config.yaml
num_hidden_layers: 18
experts_per_token: 2
routed_scale: 1.5
balance_loss: 0.00929
vocab_size: 1306
norm_place: "pre"
beta1: 0.95
lr_head: 0.00638
doc_mask: true
Below are experts of layer 3 (counted from 0) of a mixture-of-experts language model. Rows are named up (a neuron's input weights, with its number), down (a neuron's output weights, with its number) and show model dimensions 0-127. Each number is 200 + 40 x the weight over its row's rms, rounded and kept within 0 to 999.
Before each expert's rows: a language model's description of what the expert responds to. This comes from a sample of Wikipedia text that the model never trained on.

# expert 11
What it handles: Vowel-led syllables inside common words, e.g. "un" in volunteer, "it" in maritime, "ild" in children, "ain" in painter.
up0,147,220,161,236,236,247,197,146,172,240,235,152,167,231,199,139,204,222,114,305,176,105,134,197,191,185,201,177,160,148,162,229,200,229,154,234,195,207,177,114,168,173,162,205,216,140,164,238,208,212,186,166,200,218,197,138,263,199,169,161,161,185,199,315,244,237,184,289,194,148,188,247,192,152,238,220,144,214,190,259,194,246,193,177,204,195,224,175,213,178,169,242,165,228,236,174,187,205,235,252,238,233,230,148,206,305,177,196,212,245,254,269,118,169,178,233,209,138,206,217,217,209,185,201,149,166,162,166
down0,155,153,245,187,203,180,211,236,200,209,201,247,162,234,274,230,220,208,216,209,272,185,272,235,122,285,198,234,239,194,167,214,195,149,191,194,235,237,233,157,236,247,274,143,237,182,204,224,178,216,150,202,192,285,141,186,172,149,184,125,147,198,172,220,223,142,208,214,305,176,211,247,185,170,282,196,174,139,208,210,167,174,224,223,194,267,194,165,238,249,218,195,154,127,205,193,209,184,231,176,186,232,195,212,171,280,122,219,206,209,188,257,137,256,180,287,238,203,182,269,150,240,142,192,216,147,236,219

# expert 13
What it handles: Inner syllables of names and words, especially end, st, ost, ep: Townsend, Rajendra, hostility, Sleeping, Byzantine, born.
up0,158,227,267,237,177,244,169,131,191,176,214,250,186,262,164,149,189,193,140,282,204,124,198,213,226,216,215,249,245,210,129,157,160,181,231,227,196,235,221,193,213,256,226,225,230,178,256,265,149,198,217,242,232,195,301,196,217,207,182,246,203,157,200,180,208,190,204,220,186,180,254,201,203,195,186,149,245,182,214,277,145,125,273,237,245,165,168,236,139,233,152,267,193,242,207,260,156,237,154,155,124,178,141,238,258,261,202,242,196,170,180,158,126,155,201,253,187,180,131,230,263,213,153,212,184,200,163,187
down0,157,205,121,123,192,169,119,147,201,212,193,154,140,173,154,218,197,224,249,241,228,191,156,277,209,223,204,187,217,217,193,219,158,258,148,203,175,206,235,141,260,241,107,192,230,227,168,225,104,254,216,224,257,216,172,228,153,224,186,211,215,177,151,226,133,154,209,195,227,166,105,189,158,212,234,200,225,148,201,164,151,234,240,186,173,189,187,236,239,196,212,247,177,299,161,191,144,137,167,216,145,204,181,190,133,152,292,141,167,153,161,149,171,213,219,180,204,192,237,206,278,203,200,200,198,262,173,204

# expert 18
What it handles: Verbs is, are, was, has right after a sentence subject, plus sentence-opening The, This, All, as in examples are, trucks are.
up0,221,140,187,210,239,216,211,224,256,193,189,154,228,241,192,177,195,187,138,195,259,208,171,163,177,188,211,185,153,184,288,193,129,239,182,169,163,164,255,134,219,140,283,268,238,277,267,154,233,209,227,166,239,176,202,166,220,193,117,153,261,228,229,157,190,208,151,135,128,201,135,164,187,196,190,209,249,281,131,185,186,242,212,239,174,227,157,185,178,194,137,124,201,170,188,135,151,232,189,229,183,202,199,153,219,251,185,219,144,182,280,154,262,168,188,253,191,201,134,160,239,222,166,207,250,178,212,169
down0,214,188,168,237,253,147,185,192,180,198,220,138,216,178,151,189,250,238,134,159,147,217,211,230,172,75,172,213,221,210,187,198,205,185,188,259,185,243,275,199,162,200,173,271,210,255,233,160,139,223,221,176,222,150,136,192,221,226,229,258,154,203,198,179,267,181,179,109,219,240,195,194,265,128,194,232,264,227,182,277,170,160,206,251,220,137,139,164,237,163,223,191,196,174,220,181,126,236,149,180,206,189,157,188,175,232,81,218,190,132,165,170,231,198,127,230,176,182,245,198,277,194,209,197,199,260,201,187

# expert 23
What it handles: Pieces with m or l, mostly opening capitals or "am" inside names, e.g. M, L, Arumugam, Minamoto, feminization.
up0,250,291,229,227,201,244,190,160,230,239,149,238,150,203,180,206,231,187,250,194,169,187,184,177,235,158,196,160,190,153,148,222,243,229,113,155,188,241,182,165,171,158,192,213,210,216,178,136,273,192,198,104,102,237,199,185,206,160,247,184,241,219,218,199,189,137,240,232,207,261,151,232,303,224,172,178,220,176,135,188,202,205,128,154,188,94,166,189,212,177,167,199,220,112,190,218,198,209,179,209,214,155,236,255,99,205,144,227,156,206,150,146,219,141,184,198,197,218,277,202,248,191,177,194,231,238,201,159
down0,212,269,210,287,292,146,187,189,219,231,164,186,134,176,206,198,189,234,201,226,159,210,129,175,169,133,190,200,281,184,154,216,161,229,180,158,187,142,202,147,258,207,266,229,202,256,238,215,246,142,157,165,167,242,151,190,179,224,195,225,213,119,193,169,208,178,192,152,177,109,131,194,213,176,194,195,158,178,246,141,206,145,163,188,198,188,212,243,167,159,229,136,138,228,163,230,184,199,214,299,158,244,209,155,251,128,182,235,230,185,180,159,133,246,221,219,152,205,225,223,218,256,233,187,211,156,151,124

# expert 1
What it handles: Single capital letters or short capitalized pieces starting names, abbreviations and codes, often in tables: Airport, CEO, MF, KOS.
up0,289,111,196,218,207,229,190,205,181,188,173,186,146,206,167,120,217,225,193,167,181,241,242,154,310,212,195,234,194,208,228,190,211,137,239,187,169,252,231,168,207,248,215,168,210,188,227,120,190,200,162,196,187,163,214,257,206,176,229,239,182,254,339,190,259,200,273,204,201,142,246,150,209,141,262,178,237,178,158,198,190,276,267,176,208,188,303,140,157,207,222,178,299,193,172,216,181,162,174,212,143,210,172,194,187,124,202,220,237,227,216,191,182,204,223,184,199,155,192,207,273,215,219,167,167,252,198,242
down0,215,132,189,170,204,193,251,241,218,162,211,179,167,140,223,159,195,176,212,225,171,177,277,107,183,123,185,252,192,192,163,182,174,227,146,290,194,263,113,179,255,230,159,150,230,175,193,152,146,133,188,139,255,220,193,242,192,157,208,234,199,241,171,187,195,219,158,177,201,244,170,166,176,168,150,231,213,283,190,295,207,138,155,178,189,223,181,196,187,265,188,181,198,152,266,203,171,234,196,161,252,195,165,241,257,172,207,213,244,231,287,204,241,235,217,268,200,175,130,145,106,184,212,197,206,222,238,184

# expert 8
What it handles: Short consonant pieces inside words, often Latin roots after a prefix, e.g. elect, reg, "ec" in species, "and" in fand, "oc" in documents.
up0,213,200,231,180,232,241,219,203,192,128,176,182,187,230,219,194,182,222,211,220,222,162,171,214,276,158,239,190,228,202,259,215,198,241,203,205,135,166,198,300,149,165,215,203,223,215,209,192,292,298,123,144,261,177,220,258,207,215,226,229,204,179,198,179,233,190,171,210,188,84,167,187,210,256,151,270,214,263,249,232,292,178,179,166,247,201,188,268,274,140,213,186,189,195,166,280,220,218,242,236,168,225,224,177,144,261,181,223,168,216,179,191,177,175,257,155,139,171,253,155,187,246,234,182,287,186,237,178
down0,182,186,212,236,195,173,206,146,157,224,91,135,210,252,216,228,149,268,240,204,179,198,118,199,117,228,146,219,211,205,255,217,171,235,196,255,135,205,259,249,249,202,182,165,195,140,194,191,235,225,191,254,167,182,186,217,200,250,227,198,139,195,155,224,177,221,257,161,208,239,147,169,174,255,201,193,235,216,193,312,191,201,170,132,180,206,136,255,251,132,220,193,165,118,179,197,297,238,236,199,240,215,220,170,227,135,181,217,240,190,153,211,199,239,243,175,199,224,192,315,166,226,191,207,225,150,169,214

# expert 17
What it handles: Articles and possessives after prepositions, such as the, a, an, his, their, as in "one of the" or "in the".
up0,203,274,167,200,209,205,191,165,149,167,164,217,245,211,157,184,154,230,219,174,166,221,248,236,174,183,196,166,198,201,217,287,167,282,116,256,253,214,228,247,218,142,205,208,240,190,269,184,166,151,221,161,210,205,225,187,296,187,260,250,291,175,241,185,219,249,237,264,268,239,238,255,179,190,227,164,193,135,232,246,192,208,232,178,233,171,160,260,180,264,158,143,190,201,155,235,164,200,191,200,189,153,149,215,153,229,218,217,210,182,281,196,257,200,190,271,226,218,192,259,303,193,187,175,188,114,191,170
down0,167,197,220,139,161,237,228,206,169,267,279,96,194,183,181,195,245,233,195,185,172,203,197,289,186,208,135,174,140,183,241,180,153,252,191,222,190,153,189,135,179,205,229,134,274,196,163,201,143,147,96,203,191,238,223,191,156,182,206,184,156,216,185,179,229,181,168,172,186,187,190,163,172,170,216,233,280,164,171,146,169,174,238,268,159,320,261,213,257,153,229,187,177,152,174,165,198,169,257,203,246,199,260,145,179,186,198,232,212,159,202,180,157,220,165,244,248,215,176,184,143,174,221,185,227,255,219,111

# expert 22
What it handles: Word-final suffixes such as s, es, ions, ations, ity, and the percent sign: infusions, classifications, departments, version, 46.11%.
up0,220,158,202,252,222,192,202,176,249,226,141,246,212,262,222,144,129,161,172,217,269,209,184,144,221,295,224,262,66,198,228,203,254,172,250,241,212,316,199,134,256,232,147,209,215,218,198,170,243,148,212,188,152,197,261,244,244,186,208,208,215,195,175,187,155,222,196,216,241,234,204,179,269,168,196,174,211,261,171,249,211,229,249,216,203,231,244,157,171,220,151,155,191,115,199,187,231,190,174,192,187,203,277,171,222,163,173,255,125,218,210,194,183,102,203,210,241,222,248,239,244,210,206,166,199,199,156,229
down0,197,204,161,167,186,173,215,209,168,164,223,199,162,155,160,281,215,265,278,216,157,236,224,161,222,159,184,206,240,185,201,209,224,205,184,206,256,172,159,149,144,235,188,213,182,188,237,255,162,289,183,219,285,263,155,108,164,176,135,121,215,245,124,135,206,153,223,159,138,293,153,173,187,215,214,204,189,205,211,233,236,229,162,203,246,226,137,155,183,163,231,209,152,200,241,127,247,170,239,161,179,202,179,249,122,179,233,243,218,171,131,246,167,234,221,193,214,213,170,189,238,106,228,147,193,208,212,201